Below are experts of layer 7 (counted from 0) of a mixture-of-experts language model. Rows are named router (the router's row for the expert), gate (a neuron's input weights, with its number), up (a neuron's input weights, with its number) and show model dimensions 0-255. Each number is 128 + 24 x the weight over its row's rms, rounded and kept within 0 to 255. Numbers have three digits each.
After each expert's rows: a language model's description of what the expert responds to. This comes from a sample of Wikipedia text that the model never trained on.

# expert 24
router:157084124182160099103144104157138109114159130149145140135118081128153112126117162163137181179154094141175139092118105113116137126109112144142091129150131086152077132119160095149097100149128155101132157119131140088130147091112144141132128134137166144116142161101162125109150140153086091113168147126113158127137100116145156128143074123144104134106109118143135114123161152126141157097118098122149114098073110114116162138171145082128124124101131135128111133102122154121122119108096068100138089091153128125091113161137164144151130112120097094113134108127171149094149123135148135135087065123161160151086150151125156091133126129121135149118120101097101162126123159121135123130144104161146116105155134144123119102148113107094113142174107143088113165100094127103118122160095117
gate1:073091086127131093152120107112149131121131143105116140126105151103126139115117149170090114171168113164109121079122194147116083134156118102120131121131117155100146120165092136162142132106109109141126140132078098159117086155119150161113079107162089143115121083150079142137117125111111152144109163102120145123123112125135178112102109084140116129135116122134141116084141140170148103087103151151136167143117158133131137150079117095130077096131144103169106096117102120129120093125119138125158119119076154114102100146144153118105116132155145111132136113159167117125166145117138097147101141165151137117150178137151121127173140137132126139129126118102152125120144175135129144153122122150131113080135097151096156118133173126140117140128132171146163151142134119088080111159131179
up1:075092105118162116163128137138150129100148162103139155126082115118129131118100153171066126153142091148131128117113171140126130119145125124118125102110130154102157098152125142148093113091094109150164154116110109131127083164149136133118095104156085131095093125151096102122131125123123162130124160105127135109126109137145159134121097061100113130106125100145120122077163160156162117095123127146108131139085151114139131163084115073127086120110137130164098117116117134157140089143123137113180089130085176092093109149141098137101121140135143151129138143131164122120151152122144105137097138147144138146177160135142158110136162151142097137109118096111120127103143188127158121164138123140122154112168079125107139129095162114148117121142141185133137129138119140077101120156114176
What it handles: Nationality and time adjectives. Adjectives before a person's occupation or a noun, especially nationality endings and words like former, early, late, as in Greek sculptor, Italian prelate.

# expert 16
router:141114147120101108163113109126134156089103146169150118137125167108139096108100122137109139147117164152111130153104161147140104117114099090114079154126106127119152106148117100149110178078158101145130138129160152160139124105158127112132141151116119123092127161151089124139126132105158123140094133109152149179110112133119122145140103122100155148128120130137141123171172133082125123124132116182152163121122165119131101135080083126090088124167121133095118162099159090148057095138142102119147117168155090121129099159087156140175129137085095108098150115160100144170130118098104120145118091113099128118109138098090155126117134121129173164108096160123134122135127156120125163144122121127096069132169150147132159145148124107122126154138108129137154158160145111132076119153141095
gate0:105118139125129174133146120110112163113187136117155108168107152129101123119117150131116130148113166095140140140108163145153119102154120087120086100136127099119113100101096126147112173132164134147093111136124171132104111106165148135124127141136157113152138132105113120114106130131171121121112114117088109097166106150146128088143126091127132123141148129134136145198136129134104103145098130140132170143126151108134158124124137132099049125153120131126124134107116087176158115152117103188128112124087152138102137157104150132167158101156103143128143134128131125102095141104118158123096073118081127112063138062094144140116110146117128117138097144162172130187183155118115136113122146104126124150135166143169118106111139140129157110174099152155138137150122099077106107145121131
up0:104129130140130172116151130120120169126153124133131110166123152136107124099115145147131118169085178115153123115119155165124130120143130106106089115131148092125140126090129139177114160144158127139106111113119169159116130100174125142118115153154155136137141121097104128088119144114146117110098099145095113079163115148141143099130127087128123113171154152134130142182131115145113108146110126150129177138130152100133181114129142140102059110158119131133110146110122079155146113138106105171146100114104141152090156143128163138171140092177096125126150132123137115117109152107121165112076084118083142108059144071082149137122094151127123119120105130169162134193158145107112124120110139100139134135112159145179094114111125146116141096158115152130149135135130095097114100146126126
What it handles: Mid-word fragments, table rules. Word-internal pieces after a capital or prefix such as b-ord-ered, Th-orn, dev-oted; also markdown table separator rows in sports tables.

# expert 28
router:106145146136162136168126126135139144117147177107134143165138126109113125168116129115124165077139102132177138155113119179123094155117147121135092108082085120146102174157099126161138094118107100136176083122122109110093152105146146148157149124109147135154136120128149137119156142128110163139112093105145137137154127168128148115114158139144095146120083169161121112106166140143144151128117123121123116096089190152149128106112092129103091156122165119138130160117089107158123075088093133159126117154111135169093100092126144111152122134114147106148106160091162099081116110153122131087151152120140090107130131122094149143113085125110109095143148101155152119094123175117099143137128100156144132118165135092157130112154121121095111101153118136142128147118145086161130151087091131
gate2:146180149183099130127136101104138159140147181125096095127123148093155120146091123124124129099104147091111149142089148135110066147181116112138116119084145151129097180110091093097123112161111137125138097125149129125136097099105119145178096149130141116134133084145069150107118076133151128149140052138134123098107166145130143137112133122130144138080095105138159113117133159169148174102070127121112097102067129121160121094167102117105129155114090156147155134133121098158152087114134122140126146134184125121144157146142144100132131164134137137127105149111129121142102124132100134097149127114141173131128135111162147141155113130108114129144122124130131138118144139148138151124134126137144117085186127129169130129153145123124113121148166133107177181139116152157134124117106112
up2:114185151180100143136131097080148144116120155135117080127130132091149135186083119107115139117120124106109143144078174134113111157168117124148140143076134173117120174093101095127117107172108117122158112125142140111137113116134126147175105157120144135142106074150090164102114083142138125136121052126123143112095144139135147109119148132128122155073116130159162139104149154168139153105082116127101088096068148107138135104165100117125114153110064160129144140157133089149132068100151118148139151140154113119154144134136153120121144145147133119114106153103132122131095128100120132113151119124121151148134128115180165126133113117126111146148138123125121101108135126149127125137130123137113126079178160125156155131149149122112091096136177142131153175124105140140139141130108104
What it handles: Met and name pieces. The word met or Met and metast- or metabolism starts; also letters like h, kh, zh inside foreign names, and blank table cells.

# expert 13
router:141148130119135155141109134122156138106174163107106112115136148104133163077150138110157128131148092134153178132120133132135106170150130165147154129159104149117112103174153159132149142089163138131156105152134190134088157132104168176137109083123140118083143161067097138126151130125170099101166095106132136094136120133131131109101111113155175111126120142133106132163156134106147132107106164109090133149136087106155109107117142121131114103175141098120131135167089145130089124096103120116122145125097127104145143133125104105167147141145111146103111161157185130094120126123125171106144129117141063099121098106099093102145088165132114140129187143130127114139146111141150116102101167145133127108105146128130094107106166113115162125095162102105139124095141119118100095134145107
gate1:109134153134076135141106139117098148085129156124181129089159120119121172108114124106123144114165120110126118137172108107147128127139099140124107115107093116109170093108130160115144133079108148142121193141135151152108131115104157145116113100120129147154116135109139178136177152103089104120140146131158111124134178149123165113182152160163157099093147104116162093100163158117095114146107129114064132148137121096129164120132131113111140097105100110115147108114089170095139092148129128107121172124109106105166166166162134117162120147138123104130138141117145140119149147129167136112126155148135123120165136088108113128149153153100112144096102180141081167123125082097131106123124116126117135089141127123122126079130100147154088098107114136136145103136142163152111129121079088
up1:113115141122105118148110124132107155084114143099181119090131139126149153104117142106136138114155113099131113133170108092141115121164096136115094131111117126097144079111146139102144132090120120169125188114123172143129132134114170151125115126133123146143101137101136176113153149111120094118126134118134130125143181159120157104155134163175168103122133110119174108100181140127111130136119144113082136152131126092125154114131136104079096094107121098125143115122082153106138091121132117114140175120107126110172160146160137124148121140132115114148163116130136163126150151146156131088107162144144126116149127089091099131139145178106115183100109172150099158161088099110144114105129116123121138087142119115129132093151104138152081094106121160158180095163137169157113131101081090
What it handles: Name-initial consonant pieces. Opening consonant pieces of surnames and proper nouns, such as Br in Bridgerton, Conn in Connie, Gl, McK, Str.

# expert 29
router:103130080086100076144095161123134099141115168124138106113143107111095150129154135146158134162120117093129141111139156147095123160098167163143125107100126159099106141107115122133098106130127131090128126099155113094138163140144117087107125117124124097132157112161115113153118164138092103155145109111195143110154096130119176158157148128155143148154168125061103140144119135111102107130081163161145127106117087087114126147145141145108129167101129113098135109153101162100093134174142148113102091126164170110156143134138151158147136144113095101107150139081137160117109147135128147114091118180176137109145111147152141144138134120114119072113158115129096126111138134153137181138153107110128168113158127156090104143146142101118151135163128129132149097138140126165132132094158145
gate0:119114134154139101122168148122073114110141079162091179124167098130171146126140102144153107141134131165101142116133118151117107108143129118118134140161162134119147158161133104128120139134125137134084087122125098119094104135134132105159121164182110092108104145143099092145132122185114111150103116131130109137123136147119117095148171107112114097122135135143100133138150110104124154140189100139117149137061108168159138152112137175127127120154127127137137099109151113099172148131134154111134117154076133124125147105102119162117139154110154148091116150124133115116109138086125069150145123098101145122122117129140144112135188105116130139110168159129164095152129075157145152088133139126090135140144124126151162160083136145124072095103108166141158109100143067117100139090133119
up0:122133114170137107138146160116113130122148115173115157130164109145180149107118080154150112135132134160148127117128111160125108118140138097104131154157152128106128138155137091130116135108127120142101090124109087141091114130111110123158137129161150110083149151122106127142149131167129120135111096140133105145132139154130104111142165141126127096114119146157114123123158129118122159131167123132145131114071102182169121138125141167112123094138130108154121093108143146108162153129144139115152140179110135123114154085116109124111112162104166182119110172133124152102097127091106071142124120092107140146118110124130123112128180094117136149111178150136139098155094073118142131093121145126085102136156150106144155186066162139101088072107125154116143118127146070119086142093096080
What it handles: Commas and subject pronouns. Commas and the clause-opening pronouns after them, such as he, she, who, which, that, mostly in biographical narrative.

# expert 22
router:157098127173126125138067105116121125118129104125145089131155126129118137123134097150091106145105126133117118108093123172172126148163101155144124157092110154140113136094167141120157127138121080135132168136173146151098142127140110143119165132089132151109153111101089096111141103130103161124110105109107120116147132152164124114125110127174106146135150107144143111076122146124116112100175124091126149074075168153132153088149086181148113125126095145106172197167094091119165144113115121159118125165109119119086122117136108113124154136131080141130104131104088135124123111074087120146148108141129131127121106080123110098153128120113166138117136110109163104121122095134134100115111078126124116138103167104133161166156136153108126075108152151118110114116132138132145098166123125
gate0:092095159118137118137121121116116110153115125125120152142122109106102141125161113156116149172076120140115145138166101145128139124145110090152119122162140087119121105159137067103166090121136082146111122128090159191124108103127116099160115123156096142141158104111108145162166125139127100141088152155109163103115145170135165144091103098135105158102167134142157128106073156129091133129098158098093174161135179118146155132161114153172141142156139147147137088126111093154127180109133140156094134148115099158113142145105160082110122138130137117135105134080119099168151127114081106114127150140177164115143131124145136125120095133121124132127127101172127105091137100112122111118136120112123109122116135181113117105117136126070118114089137139116155143178149136162139135140113134
up0:098079139107148134155101108136143091123096107126120162121105106092099116120154113146111161163083135147125139094161101126124156109166090080166106130167125097168114106166143061114155100102130101126104123123116146192102108100149117086175102149153096142139151096122126117161185128091127096114106149161103169106119119172140156151083121109143114150086157129130149141108082165135081135145112136106093163145136153099151157128135133148171151166144134133158134097102129120160128158115137124160100125151105079169096156157124162103125116140112144098128088128113113101181146130109101115118141141134159159126152146127121160119114106138096130132116132125156140108127129152109109121131129124096130118133142131171142125114153147147084121138103162135109139127165153134137129150124122127
What it handles: Foreign name syllables. Inner syllables of Arabic, Japanese, South Asian and similar names, such as Mas-y-af, H-iro-shi, All-ah; also the word of.

# expert 20
router:110119078140120175126142151106102134121139125163100109155138184101113128081154105105142126089108097138113143210134124132162084151096089089074139122149160133128138114113161097128124124115109102130098108134101153121159149111108143115138165173156087085094131134082135174113095130119135144129155099112148137105137152124076131084152103144134117136096115160122135117144121150147173130065170128124114142106127133106122146138099115164159162134111104099140153119148153113089156152109101148134132142117112104134157126080145116101097123177138116114167131108131091109135085109128162131157121118152102138135126123111133136139097154149124127125141136128168111092129151107150143142144073144125118115167066141107124083164112116135130133122136106102136138158112147131147098092111138147
gate0:107112105155116129113153140140152113159157128085126101154092152099145120164167103103175132127110138110097155157118119115149121123117137088123120139155084144119176121103064089161128146139126094173131164132111092079110129159142130121122110166122113114117133114147118129145147138161092141104157093103096131102131138100166084124135135169112099145096112131153142131153149121092132099096188130178152138148175154116063130128077134151145118112143085125088080128119119142117120132119152124107164144125147146124171092123128153115076149140106137108179161083124130123113125119155167092127145130127109146141116159162131126140109139142153122105150076119123125119133136137145110139107101134127135103104146138146122112198099095146125167106143127115114168112134151158157106155135141127
up0:094094099143105135118150143142152127180151136082118100160113163105156106182153117121174145139107134112108136150136119120161121095123120099107135159164071132112171135119098080181127148138119101172124159133118092075108137170136117136137127172133093135117136132144116135142144144149124145117168103092088129098132140101147082115134144147108094130103122147138137140136137100086127109112205138152161130134176143128071129131082118155150106133134067140092075134106144149132122126116133119103154140132145142125167080141128150129090136137111099112168158090119146120108103118136161106127123122126110147132098150164136134140101137125148129108151091112124136116145159119144107146105115124126139120123149125139099122216103081142142159100139122129118160132130157137144099140131132102
What it handles: Descriptive nature prose. Word-start pieces and words in species and science descriptions, such as far, sloped, brown, resemble, map, often before -ing or -ed endings.

# expert 61
router:139096124084120099164089154137144162147118143145177077125079110128109152106131152125096114117161107098099107123120092151142131108162153140169158149138131127125154110152129117160149106130102120124079161095164139085110117108140135170123146091104109106171142157095137139136144124150088141159138128131116127093116128108121122109096123144124140128120134113152124118144120109135138111110152106090121109130164115162151097134105122125108097120108106100156091142092177109152169173141154130142162111096155099152135183122115129139176142116137150137114150161097153117163104129127125088120162126136180140140159121153168103150159125118117175108140121134145168137144081143152123160185102174131122118128132108092155139116136175159114097133108153141138144086112139090098141129123095180
gate0:105095106137183106156139125170146130128163164115142088114114132138133087098129129093084124144136150156106158110116115130091127101153116102130089159101094144106118094158110130094143124125119116146123138097130140157146129116108153140171161161136117112126098153151136137128152105146091115147101118148134092085168108112086118123123116129107163132116153143128105163150123133094099143097143138166102158179105136131141153149133133146171157101111109122161115132156141100195098118130130074161139135141160165148164156119147159157111144129135145173100170126125134125097142082120101115128109121081111126121089086124128114126175130153106099133142105122119136116158150150128097121151164163092121110146097129100159166128136151136124058080146126112078125128110139133153138098144111164
up0:097116095145174121171128132147147119109134156145155072131108127130145107096118119092078089132167152155121148112101131118099131093117137095134073156128122116109121092148135134095147097100117127141119121095148143162134155125084114146157168134143094118117098188128147171154149112142083106131112149125117104061115108100086132125164120139105136151130166126108126147144125132107107140084142116138105127164107129108137126141123152105166173110118136141164111116158113110176110117096126089134116106139153137155144151153126160161121151136175136150118172129118148141127155084139091144121103117094132128162119094127095150100169168138134115126149084161135115140177132153106096110141183151090099146139107130092127132146136138132138080107152138112114112106105135108147144106164121175
What it handles: Foreign name particles. Romance and Germanic name particles and articles, such as de, del, la, du, von, der, et, in names and titles.